config.toml
num_hidden_layers = 12
hidden_size = 192
n_experts = 32
experts_per_token = 2
d_expert = 160
d_shared_expert = 128
hidden_act = "swiglu"
moe_layers = [1, 2, 3, 4, 5, 6, 7, 8, 9, 10, 11]
router_score = "sigmoid"
normalize_top_k = true
routed_scale = 1.0
balance_loss = 0.00152
balance_bias = true
n_groups = 4
groups_per_token = 3
init_std_router = 0.0102
lr_router = 0.000508
vocab_size = 2210
norm = "rmsnorm"
norm_eps = 1e-06
tie_word_embeddings = true
optimizer = "soap_variant"
learning_rate = 0.00425
beta1 = 0.95
beta2 = 0.95
batch_tokens = [32768, 65536, 98304]
max_seq_len = 512
train_tokens = 482100000
max_steps = 7985
dataset = "wikipedia_en"
Below are experts of layer 7 (counted from 0) of a mixture-of-experts language model. Rows are named router (the router's row for the expert) and show model dimensions 96-191. Each number is 128 + 32 x the weight over its row's rms, rounded and kept within 0 to 255. Numbers have three digits each.
After each expert's rows: "gets" lists some tokens that make up at least twice as much of what it gets as of all text. This comes from a sample of Wikipedia text that the model never trained on. Tokens count by the router's weight.

# expert 12
router:166103107150164167078129174100111052168140155159147099147159086094145168082182156150153128132189176151099087124084174106178130109078137106146119132172143145117191203159127124162175110114109140115135125176106175094103095107153065121174115137135132182117115100116126113150131117104114101103
gets: "th", "ast", " first", " team", " part", " work"

# expert 14
router:126089132132210109145104149086060185170145091201180111169168151101163151094103066133121090112125122144133077154124156112172154146108142137100115117129131105149117151134117048138142114097103159100129115135106125094094101146120098144131198131108130147081107112153097127134184141140102075097
gets: "ic", "ian", "ial", "ical", "ive", "'s"

# expert 16
router:180170138139124181089088138099089086191145105094159102162188092149135122137176110129146175037106144133136097069044168053140103070098133078101108081144091138126145172159142090142122130103108135118121104144144137129096120205112054110150171148136105095113068104135096114153106102088127128036
gets: ".", "r", "–", " r", "/", "19"

# expert 27
router:175119051135149161118124130064047126143160091159152101162154118157148141117105131123107153081115164170114098105097170100159061110146129117177131133121112095130121101138119086161190118088046144119147097096103120132086105170101122078135144152133134140134103129185066094180150038103149101090
gets: " of", " in", " to", ",", " for", " In"

# expert 25
router:128160125144163124068157107109103118118131127124124137155161081101131136071130125098157141080147102140128107087117153091203133150145185110068141159142097087177135124162128115078126138110143148078102165136104155115116128130160119149154175161109142159148139120255084109148135089113154174116
gets: "i", " B", " P", " C", " M", " R"

# expert 28
router:144155081112164083083131071118125120146137122122145112149173126153147122097137134101144103083154150154119118078125155111163058112115186166126136153142112126137131170162156060109173122070122115166082140119158093132121141159138103180151109154112146155119073116173094095171162081082102145100
gets: " ", " (", "19", "20", "–", "18"

# expert 19
router:128134086136149111084114118109076131118190091177129149182083143109135103062092089187155137114122149160082087096087185033121114156110149128088159164137103095147130134116117110132143119098107143125118100097159122093119073172076119149154137117147144154133103181130121119115143091059120133102
gets: "it", "os", "le", " |", "as", ";"

# expert 17
router:173147105125110149123099147123110123176128115116151115190177126116144130112103103167184132118132120096121089148073128097166134157116121129092089130154132051175132134184127051113166172104137120142129168201134162116083165147123067090150185150100142130137091131136097055130134070117106102104
gets: "0", "1", "2", "20", "3", "4"

# expert 10
router:172117114137145111038078108121109077139168123151126137155143124167146127128126084168150104138065146147140071065096206080143127126095124192130140164093070076103123156156126091192168101099106176144104094163128130127072130197129058144168093137182126184153079114178099109136161080148140179112
gets: "y", "u", "ou", "é", "ay", "ang"

# expert 21
router:117103113141192100112104124136101119168113132126116114144166133123125106097140117162203149086105142133087131135091142102185092154100158113087104105089129121098140123140120074067155135094064157118125070147107158101086122160139113115154145140162147167114056115133123118193148116114099151108
gets: "\n", " |\n", ".\n\n", ".", ")", " \""

# expert 3
router:147116073126118117081067091075070117176150152140184115139137111141123169089141101145127092110151133152106063148114184136184074079136131106091096105157124082143106208153142115115172142130089143093088111102187161150067111146136119115123132175127140113089097129119103113130153073113076130083
gets: "ation", "ion", "ity", "age", "ations", "ions"

# expert 6
router:169111074174159150121139095096088163169124083153161083159106103137174084089118116183107105120149098168156121147108138070151108145087128139123096179177104093143183204119104089154124127150073107172107090111102161119130163187145118138163102148111141163106064128166152100159116117110117148033
gets: " a", "or", "at", "re", " an", " It"

# expert 9
router:144135092213112112064116156095099128150182094128152145157141147122139068104126121102113142061141118090081098124128112072160139180147102158131068135110124107152158161144200131102169162101093130132164081156152140137131144118117144140172162152129120131071129099182103157196102081118081151085
gets: "a", "er", "o", "e", "ia", "ra"

# expert 2
router:163128104133156117108131087106059110191118116130124148121060122093144078153169145192128135110131184212077101103046140110170115160123150146130115126179097168171149146178116083122144126139093170125118138135167152132110132110145100155134148151142145163119142123161089103203091057112143153104
gets: " D", "t", "et", "d", "z", " d"

# expert 26
router:179129110106160117117123074103103078178128129137126084172143119157134102048138108116142156047130154140153126143081160100101176119082103152146106097133098112183128126134103106136121115082115148095117178171102168185120125137129077136141109130153155149162112127135112101102087097071142104048
gets: "b", "c", " c", " b", "ab", "w"

# expert 1
router:169112120156152092102156145080118138207169135125093097193117102136143159114133093157141115118130155124136190149129149074141123141131127117142169115167052123141141187147125156138150090043101176128166138100122170132131146151110102127154139198112121192098080099121145160117172086119128145115
gets: "-", "ac", "ent", "op", "ri", "ess"

# expert 8
router:179145086136177138084112144137108111145124096171142108126116132102137086104098149135130079111142177146120138060060136076173180116140107146116136127193068128132132113171140064099142131152136149093121130133153140096109115223101073129182144153163163155129115104156077123148106065117149167142
gets: "A", " T", "S", " A", " S", "C"

# expert 18
router:171098144112147120074110130126137141215195142092171109170174160095150099093115180114120081087092148168137165103087154105143090158074125087117091095179089102155141123155112097146102109139106129155108094170129132116092086144133094125158147175123152187114112122150096113151123076081085115059
gets: "s", "is", "es", "ers", "us", "our"

# expert 0
router:149151085133173123108143135130086156132142121166110110152116094098155102106151103164167128031094169096130146096053163072154130154042086141139097105153107067180129115105153108105165084119091170122108102133087173133072097178150096151147119136090146162133102129154145073132167133089129162095
gets: "g", "ig", " g", " G", "og", " un"

# expert 20
router:143103087124150177082108110106103106179168165126184121156145053151168166111172091171165126039156142175124104053121117069187091153068099151097139187149109077150133177117173060076111116098092150151125144138170127121126091135139110126148156118130178119081140137164111111149139082114077119090
gets: ",", " and", " was", " is", " were", "ly"

# expert 5
router:175110086086125162086160102121083101140116089083147124114123151123102141074106094098167129105135215123097104085134134060169083134098121098148090154147127096188105176180135121147154145061141176128155108122159167102074124128121088140137207150154146130161133114160102090130107099107125086146
gets: "k", "all", "ak", "ill", " K", "ell"

# expert 31
router:144139140130166203124126137115097131165168092139111110162151083092141103087140129144123117100179221141107143148114168063165154124145151081145169169113136113147146146146105107130163135120081179138139093112160138154098105193138125154142171137089178101141079104180085118163178097076106067107
gets: " the", "ar", " The", ".", "'s", " his"

# expert 24
router:146154116098145133093155162083089124158173089134110088143133137094162133089148105108150128070169168138078127114074123075155125153095112153094167173123081140169169107159166111152133114118146193096148116133100112074110082226121086138181123137120186143155089117176084109152137138105123150090
gets: "l", " L", "ol", "il", " l", "ul"

# expert 4
router:116120092136123120082132148126059092162164083110154105107141144129201090073164163151163140137113139151120101061128141125191116156121114155112090129145159100134123149153133100153114150095100180130105111145180159132114132126145074157111170171068138155063084159146126118115141126110134181085
gets: "ed", "ing", "en", "in", "ated", "ound"

# expert 7
router:157086076118165157116179091120115129100173120137156150167135119065143095109131129140133172123132242151121099111112154067168137133080180171114099157218132126109183132124135118155143101071044154074133137138138138089112097176144112120152133153089099174116103138129062068136103099094121135091
gets: " in", " by", " with", " on", " as", " for"

# expert 23
router:132149087137156175061075088134123114178197095151136087096141135125134156117071154183120144098168171197140135152092158087185102167104137136096081133103119081139164169131127100072101127120118184101127132150142126065106110131119087125137133185137113144121125091134105118138152085091074090118
gets: "al", "n", "ad", "el", "ter", "id"

# expert 15
router:160080101161121165079117159081118094128155095149123106136130091137130169067140138114120159067134146173109084100049106128160114140086148107127144153136117154152138143213135102112166135128073190153133087111164166105106085173131102111133160149167129141131075130190088109191182123093164132077
gets: " f", " s", " H", "h", " t", " m"

# expert 13
router:162137091182103120152132110112084113149159090127172110144172164098154149110114163134143124062122104171072053112110113125134104182103164157110185209165116128127076160198135100202175132139088187102147164090121131102078095128128096093091158170151133133171134114187125106192169122083144123098
gets: "an", "on", "ist", "est", "st", " con"

# expert 30
router:166130087154147136100111066097120108130159106187134113145162090118146090016107134137105112082155132192124118130111138072183117127112084177134119108107100152139126207124167145183167152134095136108163143150102138163089099205127091156103113168177145164110086132164118076162068097100161123080
gets: " |", "-", "|", ":", ";", " /"

# expert 22
router:138119086121179216071152143103146117154152111161120077185155141113132149096086114107152161051176160112135124110084109119159115102104173163101077158093149156144119174114114104183165105101104152081100101147120179121053096165158100149167158200103175148127070188160147129118137095071125190080
gets: "m", "im", "am", " M", "em", " m"

# expert 11
router:149127069115138126086138173131095143209162074163138126120154133134166104080134134121148118070093139147150103072036186124158121128085111171144142115145137074144112206163131088138160133101056187134084118133102160162114094186119114097115115136082147167135091085166080088161109116147073106123
gets: " to", " not", "ot", " do", " No", " can"